config = dict(
    num_hidden_layers=8,
    hidden_size=320,
    n_experts=32,
    experts_per_token=2,
    d_expert=192,
    d_shared_expert=0,
    hidden_act='swiglu',
    moe_layers=[1, 3, 5, 7],
    n_empty_slots=16,
    router_score='softmax',
    normalize_top_k=False,
    routed_scale=1.0,
    balance_loss=0.000429,
    balance_bias=True,
    router_logit_norm=2.0,
    init_std_router=0.0178,
    lr_router=0.00063,
    vocab_size=8192,
    norm='rmsnorm',
    norm_eps=1e-06,
    tie_word_embeddings='early',
    optimizer='muon_variant',
    learning_rate=0.0126,
    beta1=0.9,
    max_grad_norm=2.0,
    batch_tokens=[65536, 131072, 262144],
    max_seq_len=512,
    train_tokens=915800000,
    max_steps=6523,
    dataset='wikipedia_en',
)
Below are experts of layer 5 (counted from 0) of a mixture-of-experts language model. Rows are named router (the router's row for the expert), gate (a neuron's input weights, with its number), up (a neuron's input weights, with its number) and show model dimensions 160-319. Each number is 128 + 32 x the weight over its row's rms, rounded and kept within 0 to 255. Numbers have three digits each.
After each expert's rows: a language model's description of what the expert responds to. This comes from a sample of Wikipedia text that the model never trained on.

# expert 10
router:134117119144171140136145133145155078089164109128128106160093153203162097133183099084145210130103116115191127173154121170160088117142129121114158097189127159096126120161107144152103155140079125139118101138111122148153111118108072081120110173165137141130164131168112121152123123161223135074071145094109177133157121082152192134151081095066137142131133131135134121131105118171122121150156108111178092156203105183085105175130166079064140159111092101150103181128121108198112142120056129
gate0:133132159136083132202175097112129184114126095112171110130153106214111182094118092066147151178104145175096100096102070124145132114105147101079117154151109132138154170170148195096125145045111100133114118105113130151123098117161092109108150098148135186207149093127151151093140140134114122119144114081112110112133093170102070187156133176164113114138121154075127114105142125091136056061095122101146198134139152105101142090109173113157147108205154111141149098124094158101122151094076144
up0:155157092058155112103050157141121125131159173130111126138104126060024152184142134161128130150109071093151094137146133072069143131111127138166169129139105116137134136094101137239132135055148163145117146076100134087151138101070108109183132103173194098120055084132133121038122160136141111133124130145123130045130142117117100145106125102075036142188078138129143151132125113136109155109087148106148124167151115166136139077132172151166102109144140136133115139123100123080132098094134170
gate1:172157109111203125082133133091135123128148127218171177137142137190165090128127091133128112168179085088083099073089112128105080102090121130179165109090090073130214077097110122144100111135139133166132166146134134160170145127122114151189143129174147126106187093132162169101090186156155117137116162120133138130108088146151080165131125085155154153167163056130139166125154143209133099054069154138177080085100078110168160096168100095149119106161126130130117131173124118124166065126107135
up1:137169157144158150113087127113138081106111080200185133089110145136148142132114107174185156117138136123102161109151094150090122063159129157161137087122121167158086109114141137146114156120105099140125107192142121143188083149130144165149113108162200100108151105124100133172175101169084145173113166139110110127138146142175047134149145152098087114069130043160100144180163163112127148158101163122128091069158115098146160113150130128065136101170132108110127062129089087116094081091127068
Description: Latinate word pieces. Pieces of abstract Latinate nouns and verbs like development, production, confirm, "-ment", "-ion", "-ness", often a word's second piece.

# expert 23
router:147147082087078093162181131186111121126131153143104130121102140137095154131165125142125132139123152087104134141146114095120130093175087114201099109157140163136115116121137168148111105129069124137158093139096167167133116072129099142155155120112176105061180164151085153157134061152073151159133072179123087076126140121169089108147057167124125106117151110124107142103069105163057133099109126105185113165076118062117091088107158133125175154141125069124096126090107126157120092122127059
gate0:120108148102121151065203110125116082094157156192161138180142130133146103127146103068099176150106147105128128131095198116169074114106174149103178168102116089155095110143107124107125157100072187112110108147145113132074141126106134078179105152102158153127119067117139135156130130138145183075141125144104112118121061120144099123191198150079116130136090070085092139112136151158119057108118143116195148098111120138114175082120127104137089209154160130158221082128152114164142141087064122
up0:157140110042122089180095133189185121147142140124111110137127123113101116108099194152125168132171097145088178062118132162153127068138132166178097111069051137136087129148179209158117216071104117201085119131145174127139147117105170189106141148125111113181145150095112105126120122121135071132127101166091118092148114177176155122123109160119129119100110188160125117147122154115174165162095077116109169158143116091087166135126111167101125109051129150060090143116134137137095140156155177
gate1:107137143156191113138149135158121157147163142131137156227149055111147134110124132121139098088122074106081091150103119128171098069106113153147073189093148161135141100095094107169118119078101150032122125126165173189186155149165100139126126147144159164149107158132102144114140116106143145171159146127159054140113133173181118074150112209110144112126115131086079151155146113097138135068119107199129155134099152136110180118083126165205118125150130126182089111106100102118197102171099124
up1:094087179158109103106055142125090094140139109157148164089156093140144120114151146114132128118121149126080089079034118084150086128138177165130159087133144182171147130180150131066169135119138126139118120107086098113137106123131117119111152110049184161132148080071177119154157120117132089136125108125087163129147108125171185139075072173164123113137118113092193110150050173178124137117159047107143103116088149100119125148069113143089147082110130145080128171152120123096136153132140135
Description: Inner word consonants. Consonant-cluster pieces inside rare names and words, such as pr in Gurupr(akash), bl in Tagbl(att), ps in lo(ps)ided.

# expert 30
router:106121095133151056125101083090159172119154145145166092054165107133112129098115141126161118150099065096096183097121065104164140182082105144077160172135182059094082127090133143077137094155157158103115050123154114138121126149175154161160120066119084133103125178120076104121146133134097148064171112158149111070041104181174072174062156151111140128171126169120142152082120168178162108169108079100132110147116130091151167152103126134106130088150124169131074137118113164101139117099111093
gate0:170118089061156119182070217135174079128103155128125148160118109155101109109149113123145144134120147123180129153092097179125158193090152084142116107134184168075097129123168126145115165079152132159145128132125179136084130104116147142187184126166147142133140103090178087100099174146122124123159127123092097102133098128151093067075082064158204138165135141102138119130125128123115164121162167124164154148102130145088083112144141115148133145123126117108038159147082158168098114176150145
up0:149150122051202187128096135097164149126154188139087110143156133146134103173127116153142118123138137166103160141104092152138104195146196100135113103149118109106045126100125153135117159103096112191082153174126125071118135081082124137156126179138153108137157103101221098087125180127113118107129138165066084103108122164124129083055109065082210166136126085177157131136152137135109122112127123113199158150135131144069104140099113116125172120132157098127100110132134113166110088118146096
gate1:128142146138136166131107119124156134120135119122120093160160111136120152152137187102185180150104170119165136102145075141173171104122138106137143049123112146096188156145079136111074182183152200156148108105175132188123156145111107137198193149132176100164154131131060206177076140140161105061126145177122119154132132137104150149128121173122116061114103141076120146149185153108122159185110169137135149153081139116148089114139107109152109111126155121093137169123100119097134134116169160
up1:125181109135126168142081129132157154119083167182144207159161134177194102083136159104184119154142179117115141119126127122177158088117163149181134139143103125118139171085089120129049178142127150157232097125194091183101121194098156114147134097151152116140126129124102144116113112167166075087106183160166087142106117112130134130171147220112134068118120177115170100105117160131091170158136161102143139147115118080123090156153104120133131154122121108095160139090116114094107107104148173
Description: Table cell separators. Vertical bars and semicolons separating cells in wiki tables of sports records, results and statistics, such as Record | Opponent.

# expert 6
router:154132135083122125142123104125145124115129194205140130156141130138113082046132133168126133110093185136101142118167103227151158115119102132121147141126153153133121093067112137075172108104163111168106161114153118131063132127067208203148145134051135163118120077077155143136176180130135149100074093094148117187193129071058108154124138143123132116127103160120154131162101150161176138125139152160115124164143129137121112075118136171130138126130139165136131095140138121077096055096172083
gate0:107140087179138085157133128055136106156150113120138100169110126133195123158075115099104140130117130134123188083172097115147075163105097088139110159154131121077108139087126137105077158069108204085106085124144119136178107192183125096167129104117128127117122086188208139156139111179113136187175107105064125163136082129109143105143127165128135131149168127135124108137175133097087082095145168109183185035108129145134092119154118152206129086140107101137120135157131190158145132198115126
up0:104161171083152195149089126155097101137078112122121147105110110104032122115087180143142095099156106112153075182106137128108148171168194138080117120085124161131149139133108125143148105155101101159143108110122132126132088092117132136113130162150100127113129201112133167091107145145099177058131137154147116135156141175177116114200162139069108103108145136080120091108085057127141129093091116133123132148134118107159144119095142081059163145133058129123095160068133092110105096097106134
gate1:152143091120171112045060204093171140199153133098124135123151154167146204139103175107159142159113128091127147073089135123151177141111091121104143139132148115177131096133132140115158135144102112114153123194142080128149161146120103101087122112127157105146096092109104103124070068124196165171185186145127131103139186112091080149144118108145107135155128098149146162147146208127135064136113126079165152171193115111053176133109098103135113118129073143135147148158112138110131156142117109
up1:138133126140166192174128145074159109099115132142139153136106152122034152106066120111140156097102078107110124174110155087083090116053136098123126154100067071126130127099158072136144108108136135169125083163112154043125151105123128101088124136122081089090133165146107131165109084111115107092147113108138087200149158112115120096138184054167112086134187118174162122149150148135143111122130136124105150112126086106140154178086150114111127132141139166159115086116149126152136104158154088
Description: Digits in numeric data. Digits after a decimal point or inside numbers, plus percent signs and closing parentheses, in census tables, statistics and coordinates, such as 4.7%.

# expert 7
router:127109120097106120165083102133167149134120097072222158118195111107094129076121099175100110147124159112133159130164158092075065109185113096128158124116119159118158097138097120122152183136059090134118147147082138083124108132073172202087101075093139156137126087132152123125096155136101171117114130104098123189122111056117116072132101049137177089105140085108139155142109132099136124102111122164119162183118118165107154157126077212098100061189128072137159126099142130112094112106159153
gate0:131161167119101139104109116142135133124118138110138135115094104103116165135179142078146121206121115148140126096081132157126096108158119134130119124173110123104123087076086110143095117104156105123118202115137088111138150156211079131103129114145149176074143158178121081195099104056106148138152159128115154114071162070204194103116091172078161125136122129182076166124132159101124106090132132161113127082146164092107152131103185162172126179143212105107180179155102100149118107105096134
up0:155160127096056140133147088089147192196135112149128107073157150073084165116131179088137101181125145171143171052166168155145105098158094117146160113176090080091130103101022129172095113115154157129122153099147110144150108136136141149163120208160156146080116143097070127176145114133150151120106123088212142096104139161197126166128157205134161137155144135136130214191174127134069085135121080143093134121120132136153135155130149133146161128160119069162125128157110139115129105096112125
gate1:088117086122084159094115129145171140102074136088124089117098111154074109137053113161156166126174149099142151145134103114160155163165098136103155125072136080112070112126111111058114176111096100149080132144165116081122109144163133152138078184111097162174133134088116150093107114180140102110087082092113092168106117140116114081124112128161073152145087119059077127132159135185150184107086098140108112085084143133135080132146082148157125112181185096183137098094145127131179132151103092
up1:141085117117131137117109144119078160212176104091173100155142081075115143140122068103088165118120171125110088130139122086132080160127106131108138107110128094104087092111130091071074105084150164068154157116144146095084087159095154132121156155099095104093120148097084126048152131133106123095090127109148128141198051115167137094124106133176111165136217154111162109122074109170117135076141158140086164116136085212100120104179101133112136101143131109154128107118147114142155170137097076
Description: Sports years and scores. En dashes inside scores and tiebreaks like "6–7(4–7)", years such as 2013, and sports or biography words like season, Born.

# expert 22
router:136141090176183112139189165134168107152142101149079146090150107142101114088074116121175124090101142110143157132121161147133166157186152114094087125139146111125168125097130131138100147156151118101076162144050151119051174177155165100115098108140105150123090176117129171127164174082164102114128099171159120091057178133145127161106127137168059105127148101202151120108131165086160172172090134147196104139152153090063114142160108136118141150106042109125164163156118124155161126163089158
gate0:148153182146161118050143152150121116097110155161149170088139154138107148160159159130116124119102108158081176080159172117100119096119144168083135123175123183096146147109165124107126159131123147061117150116131156171152100108168141123099061099184136138109114113122163118095074121157152107136141174116147163104153162186178132186132077123098127147139156152144140165106177152157158136067165151133110061091116145083136096128141117123111104111083133086103089127105112101136101079129101209
up0:061136109128097176177153104102134125125085164085179104140125124128133127138055100068121137158095091143178071152127144096130096112139123122180161093103133132124141087134089146123175178178091156150097109166124095130187163140106098146134165159121203130176121114134131147107197159169152181086104121129097106117079081165137138074132152124151122114097138099148151114151135119146114099136140109098157156163111096101155081081115102107077160133124111117103120134137160157130145127081129127
gate1:187137119098164130174132169049116098075175090071119138087107105205133143080125116092202101120204120104142134222109085150079085121067120149090103150148183150104185126195138135159117093084084150106155108142191118099107115167166112153168135119135095110089109132125104152120064101126098100142084151086144121182133131078101116153141172137186126130100124111142165099124185093109158116122173094097161133141086066122120065142104147180111127121124143155171146178168118128142145159113100086
up1:126157141151131134059156181091082097081124082152150142113165179134104126099141112142151132165165108141184037100117216131113069185127120121058115150105149092176073142164152161104131149177081123076124134134104147172098070129112122065127099101110170106053149049113183164135136157160140056052069124135115106113165111152135095135152123121138125132114139136098138064135172081100127111087137080142166092167150100162142139100061128138116071186127102115138157149142172131143131178114081154
Description: Capital letters, abbreviations. Single capitals and letter groups in codes, abbreviations and coordinates, like N, W, U in UFC, DS, GRC.

# expert 3
router:135139202118063140174106159128175078163109147113086169145113165086125126148071192106141134162116076133111139125149145152152123072097181126128119156145081110112113150156128151120111125063097135167112140163145131195119154067085091109123091119169208109130094104142112192124118183141180127140161109125132177093167132156095085121170133129109149074119082141088151153115105088121168166126130128084109094077161113123100121122138117131154059117128210081098134182074159172152107108141136109
gate0:093144181070142080112174115152110107115134141143159179127115156120132179072134124120128126133120074110130116170123173098209134189101153167107169147110083079109076123075142106152178094119113117101163129127151101105075183082167137148117103147087156118099099119145177119176134137113166111191153112162093108121140094110117133153063067105191162090111124115104127147153137110120115118141196128177102126113133148164112079146094180101144180099191102109067108106160072175081130133123119113
up0:104086176101097096148161120142133099133129195119081129124133122091133167111139106157128080109121120145130101150126159171130174158117116088091104128140100108144170091142147129189149124162107209070102138118131163160108106099106145158087111189190111173130132064143116143143123229114153093153063225191149131152140063134114072143112137109162136123105137150156128092142128101130165162132115190150150078149190106095150137134129164178201125142154096135105121122156152133146210113217155194
gate1:091162135185126208136152098109054091128118120113103112088130173145146158172101089147197118148106103120102131172119127142101116176111134172078034109147176104134103115098170094139150112121091126141107136155103175123202098133090159148149123145117170121118143134169124090096128120122142109155099140074109198142140123122104177120166169178106112115180128160104050052106088130148154104162119158133125101140130138085089111092181074104157109145125141124193107137114176155135082068149127041
up1:099093158158161142095145138202126192117140079146220093055128139114114108149119075143097087131084153196085134104128093146174135164186122126100159111205091118123121129160145156125103151109152134130124117175140125102252108110140087095129132108096081149111081130166126125123094099088140134135105136175102110109145082071156100119080103111111138106123116116120134116100103076099187127187147112095208152151095149127144104136139116111111177161101108128103130132117073107144127166096175134
Description: Mid-word pieces, compound heads. Inner or final word pieces and common nouns completing compounds or titles, such as screen-play, goal-keeper, fellow-ship, call sign, head, design.

# expert 17
router:140137125125155060113134070099148165157136188187142094102153095123100099146099150110095115137078084140125134144155148065154097142121129111110132164143165115104094097141139130064175088099156086142138140142205110091167047160124099153113112136144117132082144155165086173138178104151193063085104152118162113177121105168150125146118154182126166091135100088125150117160105125169156065099141090065125158164133107121126196145109099141119147092154079083105115134123106182147066121091136060
gate0:125099068078131104124131153102156136105111094133100122179132136170098118138166100210142148158141208099166150106161147129095158079194097171131191135109133123111117113140137136188175133101147107148147156227130144120088102098121116201094176079118136155082131238144155109111198147127111123091133120090120104153139123150127170063147167122089110141179119153108153146137133122142140069110131120139138170138169193132160172106113114093102112145103114190095112095111107111163132149103133109
up0:156102110107139125138121101103141168144179149185140120053137107136092183124128188073136154188082145122144153168116120110143097080136145230181153157086114128136103140146167112111135112135153145120052119119103117095103148176130167118086127132149152157186117139084132129128171113170114130102097090103144118164131142103106050115172151115123142144109151118119106121096132109113195091118126139110161089097111086112135179156060138098114096132129133170147140188146118133121134160110097161
gate1:110131171090145185092136106157098142172128094107055077140186145087180082112088079152128113105094148183155115107088108095105133095148141112175216154154198098100120164130116133127123179143101169167159151160103148115103129164129100136146094088140126075134172149114173041158134071131170110114121214104126108144138110155092126171103087124124162215091142081134110105238115153120160145140125083085156140103119118182129169115147148135114146109092089122126166105170125152097121140155119133
up1:124072084143129122068119138115187100096099145092168170097051102158110153110222129120101083124172141152167142101182146162141101139176136145123074178136104200133109110112099143141163081141141127142108075132142110128109148069074112084160103146157014143155172100116099141148113171159085153147149087131136131126166169125129147103171154148141124077178118205118119120133127140109119121120166133164120130127106134101094151141165083124137108100133084107093085117099124125163107150120129104
Description: Dates and semicolons. Month names and day numbers in dates, plus semicolons separating list items in infoboxes and tables, such as June, May 31, State;.

# expert 0
router:127173144132179139142106085190170100121162096090172104126139098099156113141076140109087149110114159137126099099112108118162198132158161115104168149155128120119109093039166108106127064111129124098166136103107139112138180093180184111111138169149074143108130075114152149132164140127161108123117167120118160133098070165140131201073171129100097068076092096091060100095107111113136087119088111075106109158131098094083128113162167128115040126133080143120139134161157095158114151100151089
gate1:156124132152169139106129203150097107097129131105125124102088141103122097153125172113138144085151086136105143160111116098153138102140103159099126065089086109148148118122113143112174096096120179126079103105139150111120083093146122061102139129147164141182126168175131059078175186054115129117138084206135086147091110179076110131166148121138133126121106137102190087137204131158156116099178123115103116130157073131080069135119167127160149108175098145086119077079111093087187109129177160
up1:154106145111116156070157182161123105168174158130110086112077110120145126164114130102108084076163149157135164086209083124072162113139176135157117129112144107075095168130108084133164128120062121177168097162146118149143115143132106147171115167183134108153176126117126087129135129169096154156143092114127157133164140131143124158161078106124118155108165072136125101167138133167187117101047125108152159145082146150105148142188131157110112127105041136097034091050151144157124127138097109
gate2:088063146112109121116107125152143237117141104146078102152178116141081118047162116160119113056109099168136106078100099070150102089147165092159098137135154126109136144096087182138147161111069143144107117149111156059120154184089116162126110105034101095129133181123104125118120155176163136096075166106092157061158111161136171121049140142149135172112132172117160117142137098123113100139112136132118151139163125100190111167090128141108113024141181117104110166141112135083133080130090155
up2:176088132120114111103160168095084139087131090146107121106104126128075142122128085134038101124166168138128151102109031119104126092144072153131148139102132108164148084122092122125133180075102136147068120195117113138123129198097116147122137121132138089115164157092137143115119119147136099073147242143081157112144145126108164131108153195148161174089094115094119073124095154125153175142102093153171148194107092129156102109113147140029153083128230098095066071096107088130120111139148101
Description: Proper-name words. Capitalized nation, state and institution words inside proper names, such as York, British, American, Canada, World, plus fa- word starts.

# expert 16
router:080115101170137099118117118143160105121157106161103156134126133091142147148124083110140103180172126096153182086083135125127084197079140112085124139181138125155122087111130101141175125164196140169095121110075176128169110156103108134076097120169145116195130140132131153139109083122119121129121063096110132158115141192163127164121159203133177097111173120064099125159168104137147095136100126089139112096143162036101110169187116107125120117124097152115145152202142151067148144111146154
gate1:106124105094112090137104149157114156160143091131176173183082103154092136160052172125153138115112114158111114095139128153128152081152081168119088123138163144132163115115086117140148136132155072142127090141094123168164157146105136119082140169161155116121106124188122148126097174130140128131125125112139101156120132114082098103111105091096112081118128152181137137133148105111118123111094116129087234125160100131182058179132080135109076132147097118121156111185106139178099218106146155
up1:172139152143109147117091104144151131125178137137136135062126104122145094131109101177146099175131179194227134170116126107100071178064178171130105141134110144103094157151148138099164185058043110128160124163109136129110097054164152106127113140092166166158100153108139108155099121134183095154101130098044111109142106150130143178162065168141133095095135104125093166102120115051135140175116129166161106143139200073145087103148181151143153135103129167145121137121072135116131123128114130
gate2:119135145173133103165185157104169172091156112133159097097091120184186110075101130118100130152186153121156127128091116072163144154073104102176164159153096153173096078172147108126097128101137084117086151141123140166144142136127115114214179151153115175154094163132101137146106129165132116135133096164156133116146098108046123119150103133147073187144099107113077055151072134090109113161102126109121122096101080125121140113152096105140107164089177186138124157065165142116100158073086183
up2:180153141111089116124082132127100165127098152147094123147120166171092132142113106205128134090089102103071118106147077151104149160128149127082043190112134151069097110069116110111101103149129103169163089074132122092084106114138146107098086116125144157133149141134136089187140164134094151130153136111131074074058137132173129131100097146112084108104082115092124141129148103243133096152133124131157119097182139116169121215101112112116165186122097134146121119165071162152101121109149124
Description: Conjunctions and first names. "and", "or", "but" joining items, male first names like John, George, Robert, and first pieces of lowercase words.

# expert 24
router:080126102178140134137135106051139163102121167180152101115132121132185099077044120173096112129077155168072124131152091138193107125143087129131174139163166132108113093092134112128139104145081054162118159122190090155100141146117156164151097091100141155140116175101183151106173190109151166121112066143138140169135159062056134168151126145146136183108093144113207097108116161122162119102072125163077168134108068082171136080124130133131126150077148112134136121128080125143111098146144156
gate0:149073064126129155143119200111152110141063054108115113158145126136131148105111086148151083167176165050158139123150105116086181146157117087064131140154078108101133119096114116138133121140103146119193171124172113107109061089058105092173139151165167158105189128147094071115117115086113136139077146169111114164126071163173172105113122152132163062094100155116165112182150130113164065155127105111167187144144127181151138056181096155100105074100144110138141098118166094129164140132106106
up0:101148108136161164113148095153112084118122189158169150133156135140096066150076184074061089120071043121139144147137176108196124132134145143145072067117137138124145177133181155138124153105143105169097092079116096152101081185165151171081034109169158128154127158117145169124093111169182131146091100108127136094159156080123131168131103142066141104151119179120038097139158081170128173143124134182133109101094156139143136150108169179176096110159155146113129103093054086136157110132156141
gate1:122187148148149131063148192161150113123081149107150107166144089120167133110185143110108193147091113118073114152140120145116191073099148153067126138122163099131136104088145035131131152143040129169147104193138206170175087148156101140107045122132141129148144155079125090123095099120137108116085149132097123118129095086180156065112106134112120163145074157131089155135114101125138128077144116138107142142126097164094088094160143171115163155088139121118120075127159147141155132125149146
up1:140118217113164146147177091114140119100135098127091163127136162092085112089152189135134109099155074083107169163155112159129085205208116136129186157132084071042105078185088124133172102155071126151165141093120133081101180104160106086124134130144153113131117090175114137193154130113139129117111180131148088085085135157161163098122172129125135182127088070134094077149086134062139126160112086149121185117077168163104172103068128098089095167139135063141154116187141097132089085091061136
Description: Numbers after separators. Whole numbers after table bars, colons or spaces, such as scores, dates and coordinates, plus colons after infobox field labels like Order.

# expert 31
router:132163164148104094157106222136101068097135165107160196097108175106145107126138126164128147119128125089150160076117107176104110107103114131158121081098120106163197149168116109135149030118159146058093067131086184133120172066147117096143158117095155113177095081099140124131092162115137131139152191126086168154088147096082181082104093112118103135157174064147154085127152106112091093145145085132177138158125152117130116134120088107099095074092127171114105114117163109137162098154116182
gate0:116105132105149157103138175143117167150152177082111110185075130114115143122090133168157170118126129149111138153105114121100124101108086124135127106119209105211072122138162178100053143138121140110113216138139159121149143155130113032089146107145136151123116163108181113129182075130107106067152095088147139093159147145177108136139073079162119177087102159123150135175155136127108117177157122138139123103121127121135096116134060180098090119090111119136187083126168054156078104109170113
up0:139128169112156107118194111174080116134118154123111112114179097147126162130130099096099181114153148137136081101133148119121123145097177132104157100121086104114134141113111124125152085160169137116124101141078090113067153111136179140160117123087132113165099178139092068120150119139134093185063125080118102179142083117083148126144191143120106126181107119102113132120090135073150162110085115106116095124089115120112071157107210173113160128088201117113151162119168170120129139154119044
gate1:131116136098181169140115112093113152135117121159140101138117072107123186102152111148112083110148187130165134126157132064104155149119077154110131123145148157095160136120139102090077109097107131137139140106178115128127128172142134139090141108126069118107114110094193043123113194147127099125101118125140105148106154137105022167181115103144172110139094122109198160100084098159146208141121116116164150168156169193124137164090161127161109106107126111150133122085123214123154163144128070
up1:110153130141098126124139095147132160099126168123153146198124066136123161171084175102130128103113052164233184142126094105098115133142144116149144110150129104097138145227122098164151120097152182132081139163149137133062057172142109137081159100146137116108079162163084152160094145163147112105109139137096134138171145122167104099135179085113086168177118134145141161087147139127139114143135175145107176149139148097130072187169176096083116090078124154125134099106120126050141091115135171
Description: Auxiliaries, negation, quotes. Auxiliaries and negation like has, had, have, not, could after subjects, plus closing quotation marks of song titles.

# expert 1
router:095085113123152144168152149123120135189123181090130080124158144092099106085090121144097146144085134134138179166135162074141150169195127124123165149122134095130041123095122095107119125135136102135185154130116090127137148124218182123146131116153155106163096177175128121130150119106139110135124091137188133089084095095107122152110193138117161113172138192138125115105149135150130091138116107166062129112075145141100183096125165139166160172167138087076141135145101169080120166162177203
gate1:118117168066102132173150130071131173167132048215149144118144145121174144136129136117116112161153128138166147133136126129141097198136158114138140160113123121132108049090147131149123140105139109110081145187131112129106122135154115128104163176159102159106123136147154098166103167073141136171132147139090090139183177136099110172105098136068117091094065083073155175102135112101094095130147151101171115090064112132080123131086092164136156108134116120134172131120172104129111095120068117
up1:079166143075131149082108183106169053125126119093116100150094141159150115118147093146142120115142121147157168151092124131151185131127065109152052115119112047134107058137133112129157169106120122120125107128122131112179127122115134103148117095097120083133128102104119125080164093103164135154162113133209126157163137121082121144110172147124107045123171121111204153127097127127107082159200101140122183139155162063126144110173143028133056095166151124153145103095131102181136149105138077
gate2:074145140153148153169187104124134153173131072090146195145103105163183149092160147079126112103135135116037167140111150134106206129107150126107103107089135076098158102094127140132195140107116112120117134072156139089128196102149171145212132116118135120119099105098125136143099142109136155156131087121160150114130118139115124136092140162155161152130142060135168121076178125047126135166102157128148096150191157184105074158138156099116175135096137139097120180133179125148149123125151096
up2:107112142151113116124171197096104197121132122133121157115181145132134090133098123125099100106084155138156119104098099155122106155148166078153141154085108144052118164162111118075096161123107103096124148166160186187175110137156083131073155161106085144101100121130150169120116098132120155204112147138154128110108168158097118147199192127118122151173203107117180111115170140121098123099135098198064122103113179130152098182106091122158129158138178093131115097126127163154069132148140079
Description: Article after preposition. Mostly "the", also "by", "at", "his", "its", right after of, in, to, at, as in "Order of the British Empire".

# expert 26
router:071100151128081128124124155090112182144142108109154115148136134102191121118123127113119177144122151110128117106092127156097113190121096087208181131093105127132105100176098115145076101136188110163155139115132101138111229069099143129154123115143210059107124125119111109095140141133090059128198128120087133132167109107154122129153133098105116084152189081088099110134185068175073123097142149152082135131109071173154086115113137107120128179125164149158123154092118140116125155115161105
gate0:154134100126174192063107130137131160164167124115072123207119169141104100087165138110178125104126181107159095134093082109086165118156144147096100168143129170131076142105148133129090141136127101097078156101082170112113139160101127117093154170138132102143080096206121102172124154103104135103100170141117132146075090134156106180107194183107100166098132146196195125143142154129135120101127099116191096131165146119066113128174094097081105191138143160102088142099159135120141119174159066
up0:133110108090131114159128109161095114153152123146155138114165157067148125140093184094096142130129151147083122104153160148157068104159069090117117138148093113160158144145150128135118104126139104100127133121123164085098088152144133194113104144172130142169121217141168115099109147191212136109109076062098136104123150163121168148143139077177174114134232166085074070110088111124125156151146146068097152137124122114183153128099118109165107134130183172143143183169095122115163085082096157
gate1:063020102071144141165163137127134106145138122118141114094127120157143115131144168121176119104157132147137148129081169137143211159141116135119150132128126128120133144133147090084145131200082164137096100143150109100125131154181190103144112056152140140104181104119063169115168128103148147193187079093148146186104134091114141067159091154144138151106126161137146102127202090074104129122098116205113115123120113043147145136141190115107126152128139071050151103187176136144049091122149080
up1:081104137162068117255121078109118154162086133150110134081129020191162145148150111106121128143149083086166103133079079128139127142107111128150158066126150094136083134158112143145153105220119132172106131166156076096118127111181073061133141113107127183094159155136107168130136109061130159142122145137154119138146158132123100159114131145108130100065140164139103081102080189138161099122117211169085167114196134114100156145102137158103147122147084131141112159149080200097112169106151115
Description: Verbs after auxiliaries. Past participles and main verbs after was, is or were, such as directed, announced, made, used, located, plus -ed suffixes.

# expert 14
router:151146154147083140125067123175162098081108167137091122136082141090150163121182161124106166138255146121087106117130113179167108109140114125171153144108146115149160133148176154135114080098165094141162126063148189129164140104073131095122130114139139129135165121106150088131131094143117073178124128133142118176117109080105159164078108125153065149138154156124187131112127137089111131176137099106128067160128111151131171117113175126153129158170169151151136127129128078162138067114141065
gate0:145129090102118118146175186164125116162099108133143106082164151167081153171154087177145170157109103096145143133114119051117159193133102099133121116171140108117091097116145101193090123170152133153135113150150083144154153114176091143078089116077144109143184147150114089142122186187132159087130178149130141132066163090088085122140185124131144122190132127144096120146150102116110179121154109100174113095165161111134160126079105141093137148120200142089107116171229131136128093098138130
up0:152122118110161151109157159129119067112155133155141164149070104095177085127142153072109076109109171130123160148154207133127093133152190172149098143134125136097151094112164110085136099082137026110094122088075128103070102108110081188094075120120151121131126098118208143135103069114111058113085120148194100093216146114117126123188101105130135103117138217219156154125107123071152165151137141187122139142104073148083075137125164139166135103135153155110145151117098083115128146093108154
gate1:075106151103145103165111120127139150082172145101143132056187104120102117132049122125173155100160094174151164099131100117143135115145059135151092159102194136175157155154152165137076095116111187106151141101169105201154143154094122075102118116058141127164154148152082128113141130150140128127105125106137137108097122119175145125102085112147128122120122090157131100131095133141157140119099083131205200108097172110119148114189148148116145142109108170122061107091112211108165127128139177
up1:126098158166150117145134166096089103112183118122131122090170115141154080116136133133137149122156159152162099187127092100142079156069152157119105113139103140150173127094126102125148152098119126132189205173140153147077116110128100121096130090136123060135091106090124109113153076104090154126154157098097116129115106151129132142132170177160127079145052128147056166127138131132170110117111112100162191114138116134128102174139081149100106137175094130120073185059132182094157097157105106
Description: Mid-name syllables. Middle and final syllables of foreign surnames, place names and species names, such as -a, -o, -ko, -an, Art(uro).

# expert 25
router:098133115102097139108100134103118133137109087220103086087164146086103147145128152101141115194164125164152132153080107114173078158130118108139176116062118154133103117081125106173117173173128074171135129080164146150176171173138184104150098113131087108116152109127181137068100103115110102057142075110114129108097126171141133165144096134158098184148169103089124102138142120118147128110115165120091130158121134133141136124135143128133190105140160132120086132086145167081083118155105160
gate0:105130114084101153078153118129123141130130130093114105188124126111142117155188112123134111081139127087158117176102134179124134082150144091096156105165142165085201075146122121138086150150138165110121155155138152087096130105180109123161069100165221137160119113192149135198139084120107185147166091173125067098164178132140107089129156151187143190083145142055112143071135085117162128082090108138123178080127135180131140137089142079099121107166117055192114131117069182150188122139102066
up0:138119100125114146152120109069154076156135181161168097082154076115100135117042148131099155108154161124059116096159069064183111138128135150128159063120115113156136173106144119213130142115101057163110128100134166169102091108091153197114101170097137121083138176094115112146101134109151040146214175079128091114093134083139150152148152158091151151150134101171132098156127160102164104160154107086135094121137104109119141116114113136124135137076154122125202133136111176059030156101175107
gate1:089127111121113151095145118153161165173210147135166164127087138155146103131092097116098074209157117158073122170115072126119088087101064110095109133134104092068118103082162077156144088121060155110105154170072163186122166159090097158141138101126138138115107148076138130133129138102105109116049143145129113099118032156114141179142132112138098113179104125123173118172127122145132132149101149107139101094126169129123156120149100138125136149081101209157131143084174121149125149160134151
up1:059143123088116137119133095142162147153138184185148143148158061101089064125193183130138161102132118142114123127150152154101115156156200143101152127102158099123109119158156047088096148132134135189108168113127134136153119165054146084093067166163166121145158116136055092116126154125120171155174138121106105074157174141113136113122143099096185118138128143155097140120105136147138124145162046138109136149133131160118073140091146159080129086144200127124117116081167116139142145119147116
Description: Example and list connectors. "as", "such as", "as well", "including", and dashes, bars or colons starting list items or table cells.